Experts of a small language model.
Size: 11 layers, width 96, 15.1M parameters.
Below are experts of layer 5 (counted from 0) of a mixture-of-experts language model. Rows are named router (the router's row for the expert), up (a neuron's input weights, with its number), down (a neuron's output weights, with its number) and show model dimensions 0-95. Each number is 128 + 24 x the weight over its row's rms, rounded and kept within 0 to 255. Numbers have three digits each.
Before each expert's rows: a language model's description of what the expert responds to. This comes from a sample of Wikipedia text that the model never trained on.

# expert 46
Description: Initial capital letter or consonant cluster that starts a split proper noun, often in tables or credits, such as Sh, Sch, Ch, B.
router:118121087129133145101139134130098137135111137115107116121154117091143083153115122145149126110121146096069083099044101092112160122107116113111158095124110139110069121132114116154126123128123128131110160161120155124127121123109148118148154148135095132154145185116088138129172161142111099129
up4:166179109138111118168134120127176140107136099115110152148151122156107142100135120132100148103152130149118145090217128157132132107120107136124145096118134165140163137098111135144115107097109093134091091141131111104145182117137143123118078149140116133124140100143133110099097134159167134143
down4:156128095104116087133108100096094160126133183152149098091167161138102132136179136113156141129119108131086153127132128120131173106122112103157117105126150130126129143158133112140126142127148148090129155124137126199185133151104092124085135112136082123129107152125136138111135108112120139173
up5:155150143111114115130116111123138117114116098118136087149115137109136125132120112092153124077100144162144116118142147095116143109141141126160153134132135178118155140153130098116171112175139125103145081136167086097113166119139137139131132145167103066148125147119146079164100095166169112153
down5:124155109134152115101112124141118128139077099110137165085124148131160112157165143139133157109147141108120157121127156143128121121139094107121119108149088110106081112117146117122099131131113113128083136082165151106077123110131151093146163134148135146126153181095161149160110165138069140099
up6:150139146125118145119158130133080189123170102097129115099126136153150144128131116136123116080127130126195164125104119104126138131137102099110157099122165146152145137140115099133189110150131103109116155127118152138085111072144092127103102128106129120154135135107126105101162148148159132079
down6:107105128155118174103120140123154119154123141137138126141145100119136155121144136107172173148185144117158109140090137144165118099107159173150149133171115127117142133172120106144148096143124113154137148134121124164141134093127171120118196101160132131162177097150143151111122174141124124137
up7:086172073114128107103135170123114121155142132115128138095133137160151142180125120119149116148147117121123153156106101143119145128106119113133150093192150099086092164118145130114118110148152094149104114135132141156137107086133106099153143164117102148123157142081120191119129120120131099143
down7:147148166118114111149133169144163120138154124093118104123142176130149157162161135102122124096156104171141084124108099134132167095134090131100094106086132148146132154135105163109129151122145112135114122123118167124137141125092120109131089117154127109164170117164109088096137179091120146141

# expert 29
Description: Word fragments that end in t or x inside longer words, just before a suffix, as in direc(tion), distribu(tor), Produc(ed), Cinem(at)ography.
router:141115130166111164127152091134117129132154152116096116134143090120152077124126116131132119088162134085109061136045091084110140155123123099128157132132107135104111113140163077140149138129107145141149143145105141130128139118149157112140140159155105149163152156129117159142107130147118107102
up2:123180127105122111107155128117110183126142122106114165155129093112153116172110112131075129130097124139124119087141098129130139099116126124116155126127134109140122137160116135178168158102072122117115145137096124086139156106133157136077161172098103138148143113146132112125182117121160156114
down2:084166136123105108105166169115098150125096155160111154149088147121136142131103112185112149116132090101157133127115129111087123147117141121131095144107131132091107111153096105148159105085111113159100116121121147108113131161064125152133159118143109120141165088096138151095122101118104140139
up3:111103160106144125103108134162143091110131132092096141137091097119143095112129131116162100092131122098101116116085151109123149146133125143165125117134112130125111102175147169110145139146098141127118148103146176088100142152190143098109142105099087144151168149075114124128118123085112124133
down3:103118136157136088127133123112134122137154083101097133133144124132113097145091134101122147105083122112148094109133162137132119110171132137103106117144148114104151060097109170115161149143153154106124141069115133146106164152136149164158140135150152115145179124137159129124093085127154166127
up4:099104115170132169120091172192112143144132108121146105148140161152161117164109093109163134121161107102111120126107114136123139102146103113097127109125176140138119106096126091157142136141103128158096147128148140140107139157177117124138126166116115123159174171168123109142134133146155111166
down4:109126126105136140124139166123164073101115140123100099116138186129103098158185112086140130117134123145148136197119134136140175162108122145125080128124118113117132111125149124177103118198154148115140110136124112151122119147152085143138130127131127172110100107155151132100131129108109111122
up5:110120103101129143158185122176123142132119140120084113077140143172126113098111136173132128086134160135121114111150139124103124101168114099134147141166117104086124097114152143132143133146114144101134170126107112160161086108181156132105119124087110140143140134159125141137098172103126118090
down5:109094140131143122114150116128133151179101120138116076079107121150127114069115131128114144136125111093095128132086138149105118149114132096161134133122109115098101113169128174149172121152113133143132125099145146177152152136123124140113186135135105089143105154090132142135121114068105123091

# expert 1
Description: Capitalized first words of multiword names of nations, institutions and events, such as United States, National Medal, North American.
router:134121102141154167103117137161094119146145151106088145130135091120137125129105108136163107096124158089112073102109100102089147129082151135143138142126118136099108073130124109131166109120111116110111150177140124132154148110176136134158123164133122109129140168131078130124151163156154083140
up47:145153094162153130112099126093174106137107155131098156124165154090127138147099111126096149115134144098079118130133125102085134147143145109117142159112154161144073111134117120130139133082117156109136111130154079128136175122126139188146121155141158128076103153111128089126152120110138112140
down47:132091145135088084092151153132118109137151130106172172116132079148098130173140158101119147126092138077107141119078123105128077109110130159112121142143123138135122100167104154120125154103153165124116098128130126130120133099109140109128165137166121122100137162105126148093147138109139108182
up48:153111140152123133121101166120137100100133154095152144131111141141115107135176155155121123148156137121140133095077135130143138115080154132141106123113116103093118108135140113142098129151109124118122133143142142179131150090159099141171142128162066126143182149121121144106117112199083125160
down48:144117137145096162109128090088172157109103128156120105147129159159128097162086124119112099144120126120109155137160150160145147128149132077128130154161099119163134174109119145097141135151133164128122170106131126173142099115088118138123101134143136101140093123136129135080149192141127127158
up49:105115105136089143103111130142104105103110178158109081182158121120141127159089159143095167110113132147128133123114147115085128125129126147121137139128156128118150119145162089115191087084105144106137172149139126096151118111122119162115144141126120128106152133162111103133146140160145139069
down49:132124164165137150132133131118133123163089138119156171140137109124101101097111098158148101171125130051154152132159099143163097135134125114085121119126142133153174129141087095103095195133122164115160120109153106127114127131149111117114116128109130120087140117090132098098127151151141126139
up50:130103106184112113113177091128099117123167151132110101064155149099110138150109138149144125143137157094107094112137156141121153126105155134139116155130111133155128093135148098132097095168102150137168087152152101155117125104120124129104129137161129145113159148153087151139156116084093112131
down50:121119156165105161107100135134124140126177152153113114107152111151085134107145158130113121135123111126162123085147169139155173119106122130106068149114123112219093114125141081169132138168123141109130141131162172139117115117133151133135129122114136123105124170119111136118156123106110116158

# expert 32
Description: Capitalized first pieces of names and headings, e.g. Bar, Per, Mon, Bor in Borac, Dem in Demographics.
router:148122101134164158120101136130104146130102149135108171124146129098140119155116114111149126114152157101097097113037127092096120148073095130118147137159146129086081087144150094118147122120120134117115135131145119142120112129140155125133114166139123117146126166122080161153168149127104092132
up4:095128137156149192148094130112136141059141158128119088155108139127109124146100166091128148134154204116111100138139107118115145139093137162127121112156127116103141136091134089130141121096111104098132123128174130111097136122123121112091146156139136100126135113110093070112125128105133109128
down4:132123140132182129148086179147140132130203124123122086148106195135106165121126109155115109175152123133151153138140103121107125151139131100102140127130103125127137150099111120103153150133099109112140097100144099133120152107136124094108109137159128099131166074147102106140124165094111137111
up5:140143095122122134102125143144187147148110116143102137107154095133116142108134097154166096106156144080141138114167121124090126115139144111145121140118124133125124110131092103121113100099140152120151115134104090164140160120150138105124104109121099100130113206189121099131121188140109121169
down5:129134143087136152116127102089155079123152172172127174104132115173136148138118081124155105150088110124117124097151103123169169132135100176144108133134109146124170100142127167121137162138128148133128144121128142138066147149104173140137133142133124131145122118178121102132155118156099146115
up6:144092149180134122137104127132080147144163113093121140107116117134144117127117110136154126144094120118140108108101125134135075098100157139137144099131129143176127120097161154123161067175081096158086124162128127139111138121109108115179093139099152154163136112118108123110094103117137133119
down6:137117186157123145119087090136108146128144122147130100120158113102133104146117091085127126153170124140156106118112161161115118104155097126100140115134100149151101141151110191153139121102099119164127112151149114122145070117146128124156138094095118178162132101133132151092100145094137149117
up7:135163104117171153138101130143167129069099108149153115155141132079130125151121100114111095113106166164094148102134119111127104158145143132094134151096131150127145124110084089134136148159114164109121141126136123140095123144112133144127137111088069111139124143111130154130199110160135106095
down7:136122133171119121138105141154105100141170105106109118129165163156125114185136145122145105107119097135151140074119094108150127138132130140124075166118135135131124059159105144120156129184110174122124115127113136178119156172110087135112168133140124136142153112141123118134149132138147088129

# expert 58
Description: Auxiliaries and adverbs after a subject or relative pronoun, such as was, is, has, been, also, and -ly adverb endings like frequently.
router:123122116173127150116139101134119160132135105124096126093150097126159077129073094111158127129165136129096120102116091080135139126101121124116139170176107126108117109145121097145141111128093128132114129162139113129085134103119119147127108166129078115177160156112116171138163173145133101109
up1:115113108091117150132087123104101148150127171104165158159176086127138084122102115136142124117154115133094109134130160083092129122111163124151117117147153163133126128090144133139119106105077102112125137125143114136183177139179121111139095118138120127109123153115138110095125156183134130157
down1:109073164162129138147130082120120124133097118106161124158149106103111195112105110164149156105109118127153110135147139119151090188097174159146151133123143155100147133116139136144131095116132129126153181152119109116141118120140117121176136093144168114109082128153091118125127118128132119107
up2:126094114117178106160174133124089125125118155161134123146116116124143114153115122139122127114102113106147120097124106139130118146137139167127115135158133143129147131138088125113111131153085093087176145126081132109122118081172103109132135113161097093169133149132051178141117167132137125109
down2:128119186149122117182165115132115102153141131102116109131146097110151140119128120176109138116163168142140079079131151182152104082141142123131135144117151137155128146108145147071114154143130157131167108124130135135134139115140094096110163144092150113152083117141155153120145153101117127152
up3:085144105133178125131184129114108156089085089093095069119127125124152124127137133133167136135130134115118140124114105143146119129148124113103124140081144154142151122108140140103106153086106149131167143162168152110155145105154141094134120187163129159143084141131106131128111129109099126159
down3:122095118161117112118102175135141130141104131170174175119126122128138124171097138094113145175155088144117101122132169121149137113110129136119145113156094129150117153146134107093135112119083106112095106085112138158099148128102098168105146125159122123119171152111127089106126148168170123097
up4:131114077164121131149166119155098147088118122102116109100121153118182136135125153116137129141148102134146116142120124108151161079111159100145155140114132114158120154128111137094159100101100171115112183139101141131123156157128130090139119161135096165137112137131093171155092174135134141093
down4:133105124152151126147088119147129140136128145142153110138105141112109101116128139106131146162122089144093108141114086163104111057151107093126092142079124175131110106127092125114172135141181126130077127105122081139150083122159127143156127157147113149112124111165143126097144105152142116138

# expert 38
Description: Opening parentheses before units, dates, ages and glosses, e.g. (aged 78), (116 in), plus brackets, braces and ^{ / _{.
router:143148086137122139086126121108113123096146157120096150137134114093163116146109099126147094094140137104082105113099084088131108106099108114113164152146115097126104123126148071140130151107091123127104112173121147132125133094121148162146142134140092098146147202110093132124142151131118096125
up23:117120137158134109121125115134161144155154167123133174089091140122159117144144126129152109159160116117145149095121126139138127107141098134100175121106101108119122109138136117107147100110090101141139135159133114122180161044151115132138103152141183107146111147114088116139189156114113133128
down23:097140125110155144164123129159136125125130077115163146110131122083142115114093130139089093120107149123121111117140181103113107108076126170171151160158137114133100112128127147169138134100156175114131106147126113122135197152136096114122161155155138115113139117105160115116169143158110153109
up24:148123120090089161133157140112110118143157125112128115162173130123082114152106085169169101157121140108106126141123092079132147126109148161106126118157156134140105146105114087110128113100125127068174108115167139118122180134148129158172144107147141131142141156139150122130121135157170113121
down24:125139148134111139136135157117135133158146091172107166124149136196147135136128124099120124121108098149157154135130107102161113091134144144110126119134137155174129129125127105140122086137140122113116127071137090113098108136094131099094114182092090132118127061164132117088126152143124158095
up25:159103140164106127129149129110098118118106123123111115134135123145130128122107086124168087123119128124120138108071101127146114167134115114160131115118111136087104133140176121099138131162089133150085164126100133119119176063145075100165129141131160159169118150103113113156159149122117117166
down25:129164163153132116156092130148114112124177135110106185108115137145146107126179110172114087136078154125143104151103135123123152149136100119157095124139140114123152117083159122156163125146155122132156126118143142145150143157133152125148137122132126111167081144130068084140129136090104113100
up26:159115111134128152136111153144144080079111141134147129115177142107124126104132096135160090084125150141117115132129105119124152130144161132120129139125071146156095111111126044163125142108101145091161141099154159170138117110127172154139121120121099097124100175130136096138124142111114115141
down26:134077110121116156143134094107087089133147122131119108126136147076076106151125110073122123147078128140112110118122155149134106133142094128119108123093146160111136177102175185106154187141108132143124126138133143101126119128104092151126114155133168139127127109113168134154115123129108149099

# expert 54
Description: Hyphens, dashes, decimal points, slashes and signs between digits in scores, coordinates, seasons and percentages: 0-2, 74.48, 2021–22, +5.35.
router:145117095128134138120122109141097162121123123168107125124139099123170100135104120140140102118142159086096102111114107072110119129122127094143169154142081150108093092113151050135145147094116136111128132168131142130104177098125141149141122151139099122129143170087088157120144146154135137141
up25:156139128176080150120123137143120142098153122141131143112129098143163114188124105143124171137165136112131150099117129121103147123096144148129109113162109134119148111140169133176113165086072100123139142113148162152128080157113089091182163129136141130135150157124131124120138106157163121127
down25:142147140112139100154151149126122119133103131161179134132174146109115134113179111085121148155125098129122092155162134154130178108136126143139119116081159167129162146087134136064109139160094143159133158109093123121148123130155113170143111131119128135120115148137135131146176072137123158135
up26:156156086149090125122092101134155138144153103156106103121106140102148106128105124117108170119157144122159109113146132135154118136139128142105141095156141140086126096145112105079113138147101102176162104110115104140134125141094137133206099137100145141122102134183104138168145137119156110145
down26:146132100109106140137128143137170164083104130101148141169119093123106133122136150142088126153120075128140144167172118106132140118109104119124127133105137143155142167117131113106115101158114180133127106110067150148119152103136131129099123090129123089123160138128170151126093092189125114092
up27:156152132112154119112122140124126098111120119156118119138177126140173111126117123125159121143122154147138124113122102062118117118125177114130109133152067103158114086156133122153093148116109107120127119136100113147168067121116143183165099140176121094147097142157112156167115153118120128131
down27:137153097098097123144129116157126113128099145108107131176163148125179161116121138123087116151137129127148165087142161090106118094130125116140137133113148075183138131120166134135153105135121136200183120125151124144155166151135151131143128130156124145113124156123130142155136110157135173164
up28:171178135130145128110109114153159067123090106129148120101160111132132123109098103106144074122139140132157120114121142150079139130095136137138127138121139134144104110137098056079154127145146150100100145141164150128146132111150185116120104117122121156133114126128163143139144106080142098156
down28:140090172124116111123128179142096110146139122165166114112090125163131158135146111114125095121165172143109105115089191127144123104110112123138141155123153135123105132091124063141131127127156157122121126145093169117125140114164137105117133102153160122106099109171121117140147146081103097134

# expert 22
Description: Short consonant-vowel pieces inside foreign names, taxon names and place names, such as tri in Kortrijk, te, Tra, plus the prefix pro.
router:154141089125144167098136120148145102100131118174126128144131108097155107141107132126119119087153144107099082132048135106107096118089141101122150154144127121100075096115149082099141152144134111139154144115128113102127133089109154126147113152141106097137128174105079128137116136137118094138
up2:098127142140113160180108082148167123131138115127124106099165139133124129120129108094118157090152126137120108126133138118126093130138159152104141148118094133175139120154098139105145102141146120179079144104114119105123111129104157188117119177128145168098145168108088125177132126159141101111
down2:123124081148154166162151131136120131157137146102148136127152133169135121087129141119124087115139102143140170157156147134112152123126123155160087162107157135158151117158144128090133125116106095150104115162157113092160120124097171132162096120102151089146128069133155118141080164142135120128
up3:164143136124121110167145131127119094156087129128152115139133107150140137108095116129112105129148144102088098128172121143120118110127113074113141140126133154166119139190116088092161106154104067149119110131147086125150147120157157126137137114160120134117132167174068129129175134137149134124
down3:152137156116125165162147185147124109139169185159127131113047152136120127141127106113135094147116144164127143136152133098142134124134084116137148144118123153152135068165137104141123122123138138136143094159114108132133153099104119116142088141145110134120107147134177100156130103166148126170
up4:145113087145161138066132109145129137138150104129087095085127069115135117111087116143150134110139179115119134148123141115139127121138110136148112160092158155065109101170136128141084101127114097170113098115142130121115183129135157126163152122147134090140158144133146119130131119107147141152
down4:107190125125137129141146143150130119091159142137111135159155106099115160137117130145131130125127150138122124129146109112123101115144092115181125172181106139113122130123176122112118124104146134145125148121101099067136157113176132125152083139115125065087098131153192098127130123133131147153
up5:110086152149168131066134099167105106126124108130120120144165126105165142163115132140145102114134143168105116128117136096140123149137152074132176134156118096119104060169105118104116098161139140183103114096148098124158110133135117138151137100114151126149115138100132111157146141108136135137
down5:137140145109146122155121107134154124125091159131107134139155141143134134160132146137109144105134152173169131167092134151145133134148130157163113192132135142105146174144128091155132132154123099138131167130150132143077131167107155122130123110213151136144134126177157119124160154105102101115

# expert 44
Description: Single consonants or consonant clusters that begin a word or name, e.g. s of select, w of Milwaukee, st, sh, DST.
router:125138092139108150092131131169103132141110127134124117099144092095166080128113131120137121108129138070121082087080128079113130100097120128149140128142097105147077118165147075153144114142125125149134156160111146113109149100103170133128169149148105140147125165136096124130115133128128085129
up2:158153121137147107150131137118140138170138099135092141125127138106128117172081121117121146069133139133106110093167117131148123140118139104121127115157178113125177120098093087145143141152122127156063131133104140117101127153134119138097092154152158106090116130099144141095105157164096122079
down2:128121109143081121129118108199114134156111140133105137099131119145113133126132122139123129147119090125108120136160132096186121133158140126128107096120173096150114128150171093145109144135132136129166164145128115121136148101050124103123141124129169128110104123141150069107165110113179164127
up3:128162116144120117111120102129155110135135118137097099137199113107134103082155118143140137115111161082144140135100120164108115098115114145129167126162142134130153120174177129118142147126138103195096160159115148142153098140129137209119150122119113135107140140148133165117107123110147140145
down3:140118116155122152117162118113124083114110145130130139123122117137135130118169149125154182097105080157144133152144141164140109161149121132141094115114139141091148105109160157110100116156157177109122132127125135122146122105093161180138178095118139094104088154145122171163145106153121110081
up4:094107158178153154085125067144127126144144169121128128119112105156134076114114105097131110136175137092124112112134151132093182124119105087140131117119131152107121102150144102120169126096119096140147117148166127092112139170089162127147109110105158105132140137115141150146143128107122090145
down4:106081127113162117120093107135134123123120120168130121124142085148160125145152130121098154134162117132105154171116106109129155101094096130117136125149111107152171088136147148131092106163118102152133157147126124094155134077108141163145144140099179162116142105099148159094123123142099187127
up5:126123077100112118145131122159084160136133165095137142120161135140139140152111121129188090090115119146103115113145097117155119138107151113119194154121135138160170148111141125124113105140141125144085181113111158113182097153170138120134139155117103132136140116153134109118182129115109103137
down5:125137128137108151125143141153112150152115127140182104133138152110110135108112158124118150166133144117143128113084108142118136112139095109152152131147115145138151148114097130160142148089075100140130182113087150148164126128051165122151165136129116167127062144126105116134161115086126138141

# expert 21
Description: Capital letters or short capitalized pieces starting a name or abbreviation, especially U in U.S., plus Al, An, Ed, Mar.
router:137127090160150144108144114100123147138137114127081139124152117114158076137107123150138103113146155088086111089053111117102140133109127130111153112169117116107071126148143084157131134107109131126111113144139147124138124131118114113122145162119124095154164177119108148162162155173123093123
up3:110141151131115147145138165122129082118137088139115131147149130150163131161119161155139147159104154133109157104157126138151122168093165141150178099146134138136128123106091131092159132154146121136116100123084131117136152101126079105064142182117117124111185155094118116111158135138136136112
down3:156141119143154111136148119106160100107179089111173129136160180117148127120154187154145129143151129094090124157132136159141141140141133143106132143119124121133128210130143101136148142128149117085140153116154122149125112147101135050158127141133125120148142134136172152103143111131130150106
up4:118135143190119155091104164087108138149131123146067156118126121091151125126114123138149126114101136069141118125147145140134141139117132112144127122133071154122114122156139138151152124095132180123143102112121101164127120127123111146134134152139156077170147164131103145095102126113077126183
down4:113125155136120134156127141114103154146122121114103062133116131119139113114144090117171133198150116127180137163141154133146116149145139113076084085120116129108139094159144120151137156107111151092114108123129150164092122135104083125166098132097123158145131125143125122121139128134164165172
up5:101114116149067150082117093122134119094134153102128093132109104151141144133128126090117086090109134148101152150178110105105134110119120079116148155131123101128131127175148111144117098086131120121115149167109107120132111101105116125111159127136124108114160090110094138123141102133089089069
down5:123172116144135117166127090138165094130169140139159065124154103081114110092119120112131152129121111084089190120138128132116126090130126114166130156141164113111125119153130114129140113135161151122132126110123123107166161082125116134120120155176092108090153125137126117144103126159129121078
up6:110138158144169126125132061143101164147144106174071130121120133107139134159118134131130107110098132070127123143112138144145137114127148080134147127152128158124122121113055125129149161149106183107139142135106138156125119120131158163117159128124117156153128149124079164134166154131144096125
down6:125094138109116087096116116120159114126126125113153165142130155118129157107103159102156119140128104127160137145125185119105120093162097124133087135156160097119155149090117135127111142115105103118141164178124131166139111127124172142109145106130188134160132105116102186128139148169124086105

# expert 0
Description: Articles and "as" introducing a noun phrase, plus naming or role verbs: became, called, named, appointed, "was enumerated as".
router:132130091157136150111165116122102130135113171097105121134149105106180068173089112116111134114122159124094095086099137115138123135085134135103166137168108119122115098114131117135148108124111137114117135153132134122106174117153131127125144182116127138157141186139096160161124154151115087110
up2:114134071144123104129100136114155121167090114104133172077101094090181083155124100113163147085147113117104126140131156125087112161117149117132131089106149096137134121110138127154168129101141127139142129150173131138133115144130139124164128134152134093182163148137127139094118108099114114127
down2:106099087140087134131136127101151092129107132144119191100110125110168122072155117095065109125103094131138086103106129151133141126147135094138100127123104109107145118140114115123152137131120141138153162125136130106169108134113167158140115138177165085119123180107121152104143103122138155131
up3:101112131136087174155156131173129156135113134147152151133177131116132128141127121137149148090179143109100126152104133099156121109120122149116110125145140136139091139098117135109129101073085140089100124095156148099143173148132126167154128132127132150127157148123155114166110193160151109104
down3:120146150150156121071094143056122139130101115143159113149139123145111136133121132133127144151139120149155152136140106144120156159134142141137182118117121115169146170178125113136092148097131129141129104081135162110128099141057167119112118100112134116118174135139109136107124086143121106090
up4:127155075191117153108114133097141125093116103112103169118120156135192117107081103107131125133174130116119133153128122107108112164137119165106117114108137127114114101113110127128116116139110180129129137134100149119117152154089145103164136135122137070157098156134140106152143172146083128132
down4:129132124113077144079146127145102121113110107124167142145110124123146147130172147095154084118125114148140140154120132134125166169137129146142129160053168082112117122107185158097082081157111156105110145115103123119093137130116089132137139142173148125148117122130109110104118117125129136110
up5:158117129150152117141137116155111163101159096083151121132116127165125129105115117120177132117175138122136121129117133095145148145104150083140136149176148098121182122128123127110168134143101177146159157128083133133136148089133107112136083148147112128158139131140115152135123135197076136106
down5:101137135108100143147068086114115199111125141100139104085131129094104095106080140095097133100137098117095135097086122093138118106128108110173103130116074166118109132158155132125144157131108125133138090104074129144138083139109148107132127138124120138116151145139128141122115127150145127134

# expert 62
Description: Mid-word syllables like ph, ell, om, od, z inside technical, taxonomic and foreign words, e.g. Chancellor, emphasizes, chlorpropham.
router:129154085118128148104146093128100107106121140165118129170175095125151090130119124107127109107118178126114114093066095076102155128102141115143152153152107140079093119132136121151123121129089164138142134143132148112105127117146150174140150149164099127146142154123086137164111136134106097139
up2:094133135125115176114183102080149169171118113116132118139146140155113116138107130135133136102171142127087115118142140143076151141112118141125127166138158161178112142188159152139124132141119121116144140078115113127108119126086125144109160103105094132138153110119085117149107125179103109130
down2:106136094090132116129169132133121064154111123150129120155142096111097119127147160115127122119134114093163115087153142156108118124135168128108155143115141142172153187154107154105178139144146134140105133153106127127093171148120132135147098148156153157126137139109112148116117078133103109188
up3:113121140156117169130133105118091119119136071162109162137137126112126130140127106151153093145099166111133120147104113109111138124113180166139109127096104139074111134160173124131164116116171109147149111095091085128094155138118162159125150167101142158143112134174139139115110158145156136115
down3:121098132136104083114109098143127130100147103138141121120142127113120130135129142120135161107133123090152159178094124152155140127094145202158107128117122112103173116153116111096108116108142127157145170164089148128131127077103158149160133119131136087105117150161117121150159114158105140070
up4:147143088132165128123155131119097122142109097074123090171093162106154139151151128162097120159130133116145128137150103157137152148090116113142153100131116140186141138096152141152156112100103141117104146139153161088171160109164160111096150166130118112150146118154136154134134136110162112152
down4:104144097122124114121149114146099111136144099132187168134132132126131112128155148129150167089123180136090132149143127179125141130135127106163119142144109147092140126103130118119092097104149076088145142132149182168109152148158165126122161141139111129111103165092145129144138149149159076133
up5:136190130140150160154131159110115134102085132119088102155130121152112148137101123099148111157104161116101132147103157126092144103136129094117117123101096111123130127112123129128123097166135105142122162105138087068114186099151165130157135130135069148160117140125117137101100125087135114151
down5:141134092146117141073125121085156173135126124084124180144127121148173140127114147132111099110091129148108143129136144100095180130108073097161145169136151090123122130121153146150154138098109125119128136127130151119175131110102152078115138087156124123106138118145128140106153151085111134100

# expert 39
Description: Lowercase consonant pieces opening a split word after a space or article, such as c in crop, gl, br, con, trans.
router:146144062132145160126140121129144114146116146133118134118151079120167064124125128102139118127122172114078106082078086079095129120128123150122142129196105141121103122141153082131147133132103146116113113154132150146133126115121141136145143123153107127146142172090114134143130133145141083108
up2:113101115145139092156132096152141132145127093129114130150152078162117130120100116144171137112127138144182069137139114122119141134129161153080120192115155157135138152166109132157101080129126115162150114136154182137128148116155115136144106131116113104131127149108149077159124109159108143104
down2:091091118108146121102115136123156100123136130141124094114105113115150166139058146059136150153125150137112136182123141137149162134130128119080114144160109117116137156153102103132139156110159159125149116073129131165083105126127137113128102089145160124121165132174136124127092146121132110140
up3:105152117193113134135172118118106078129117117134120155128146148110136107129150125142175161137123152109114129081146082102115164098152124138110153152138090130069108130130152118157121141092145125138128172135104092163165166164114111146096098141148131120102125150106109151114162142134120106105
down3:122120081120093099143129126131138150132126128121139135103130101199191107103125124125117118150125127154162136124146093160101145115149110110118117136132130174173146153134104099144105125103131154155128103138119110130174089135085132111140126142110095107057106144128126146117171107136162160094
up4:156154098125110128068130118135139139123162117157101116142114124102132128122139101145096120149155178090120121116132070073149141146130149145139134141117113113120106113123098070131125108133135054125129145145121113174109158141135156126158137165129163145096141138125141090147170142142161124092
down4:146140105133135137166114118152171131122154127116114073129106140153113167156155123108130104148138141113092116165120109166183128125121174083171146110155090106148110145084190115165136129163140127129104115155133126135137125121129129114133125131096117141154154116137129109172090097178123106137
up5:159112134151129118117104135130123113134113181095106108166137116157146124135127121164153132160120139148096110158133057130107147106144144171091133149183103153155135119162150128163125093084147126137128149154168133153104125124162136130118101141147120123116155102127142128119162119135162098060
down5:166129127117120150113096113100094074147119113092181147127108141127118124114124127083172118148136134123122145158109120067116143094174111111123128104160130130125113174122132094115093173141126119146130100127172115144189118128142112120160142145125107107082128110095128131143173109106108136154

# expert 12
Description: Sentence-opening pronouns, possessives and quantifiers before a noun or verb: his, their, he, this, two, some, first, "During his tenure".
router:159136124119129182123164143139109136145120122109065120148126097117160092119086077125155140122160153105110108095107117085105132129096162125140169144150100150099069099115159093136144157109098102159119141139142146124124144115144136149136122144122105099123154157151107147122168139149112092116
up1:087158111128095177124148145108125117112117163119094131108113134143168135124142124081153121124157126180117118107094126115114133111152104130124114155087116153048118123148108119158162141092140113144170111176125088116161134111113115162145149124121137185131118155096139137095113122129144114122
down1:121112129163109074138159111137166158106151119084127131123145157153107163133139130129105126149142139157165128140163165149125106120107135100099075155155094145115135140161153139150072168121143080165115138137121102115082122124094137134117118144090107137150150135140167127070115134133121136139
up2:093145104131090114109138125117109126152121103125088132120121131101181132097097104083147078123133168162115129113115156132106121170164145153110124104142141140062095141139096115137114117112083122166178106179139118097119137132100107133119143169122130075120106144135126142123141123108128107145
down2:118165108128081137143161097108144156112109088099120148159105118150114172124164113162105110102120135129166096104168139125174130130116189113130116136102076122089139105153147078142124143098097092133120166108123143114139155127128107138164137165129093127155115128141134130120109098145136156147
up3:111151138111132133144144130133097155104157102119110122146147127118100138137120119159056138122128122122155150127130107128154085168084134119115170125144099184135145149147088130133151113112097124097185147125134167151109131077138155091102127126099134121141146108096130159134147132089090079134
down3:149143154113123094101153137145142143173113154116133127162107149170133142120127152126155197145118130136121145118169113102130146172171125131096136132093122167165107115162133163141097141143122128109076082109132122135131136136092099137142110166154167076137127141134083109145131124156158144134
up4:126168151117157201139116124123150124115140128154089151175157145111141111136124142109140153159173150131123095125117100110145136151147180139107133120155111147091103135113164127110144128101189101147091126144117100198107105099124129124140110117135086134098113149130143129138168128108133122142
down4:184145105127120132139083174197154115119145103123103124129103089163137124149115141133119126130147170135152107132153159107132122186100177139113097114124081144138113137140114162109134117126126148135113093119133113131087132155162100145159122103140115101163117146132152137138121139169098167154

# expert 60
Description: Opening fragments of lowercase or capitalized words after an article or conjunction: reg in regards or registered, beg, trav, In, Gu.
router:104113076138155146136127123153129132150127153121104108129120101085170116139109121112122104098134132106095127110048070075094140115104137117124165122164127101100108115165162098160138126131102137155105163139125146152144145110116146121128132142131113119176139144139107150138140158135131069125
up1:082113105103115134136146123134136184137131159121106178094125108123129130173126102163136133076148146142098116077136096120087145166130123156107143126139144099135152135125131100141133156127117120136079144173129109127110108108158150147084129130103167094141140128146101141113182146102108118083
down1:103104114110088090113137125149149181142118149105095176095137097111140136119148159123105119137132128177144093100115135128102129188108094130134120153139121110130159157108130124126103112135107139095111129159136135149112109150089143134117160082108126098152158150147136144103069131070150142124
up2:123149062135105146150146123163157173154157132118085135094119104074162114126135135094181148151150112099112121105155133112129101128116153090110152119164147118108176102143149121140100117120098108146100142160138137115112154135123107108114120122129136124148148127141131093155184136162127135078
down2:121127145181083093118143110125139094153159110129112178133155119148124116130098121144118159148144125139140177120113170109128129130143123169112112113116082120166145107130081075130199125124117126112128114134103138125168125120142141128142139151129160110084107143131110104147156091192133130136
up3:132137136127149102140104139126116167150117090127123119121136096077126114137124134111089088132145164158136109122125154149108172097123137119168150062133138118167137145167134150135144098108156119150151100136135110141182116113121135199120133158136129113149165127171100069145133120120144121107
down3:111089137071086095116157129168129141133091123165099132143165140152139169131108127113126098108142100160138128108114083150126138138123134131116101081096157129125127147157135146159140156157100156147122145142130122149167107158159092105159121137147132162110099136116146134095127151131091124192
up4:119136100135104143130120111110097188108123157109153087132094086106124108138118129126136128156169116089142099127135127162140125133121102130111123132107157138152118080166156078110107123169110103138139123098142146132153101081097146099088148116136100131170109115149090138140101171094140124167
down4:113139119148129140114148107178090121129125108159173125138114131146103132138142161146146113137123156090121135108084120190129121095122120127111123104119176105130115100157124110161123121080164123146124175180112130122108086133109136123114131111121123076125124116125125123131089161061116178108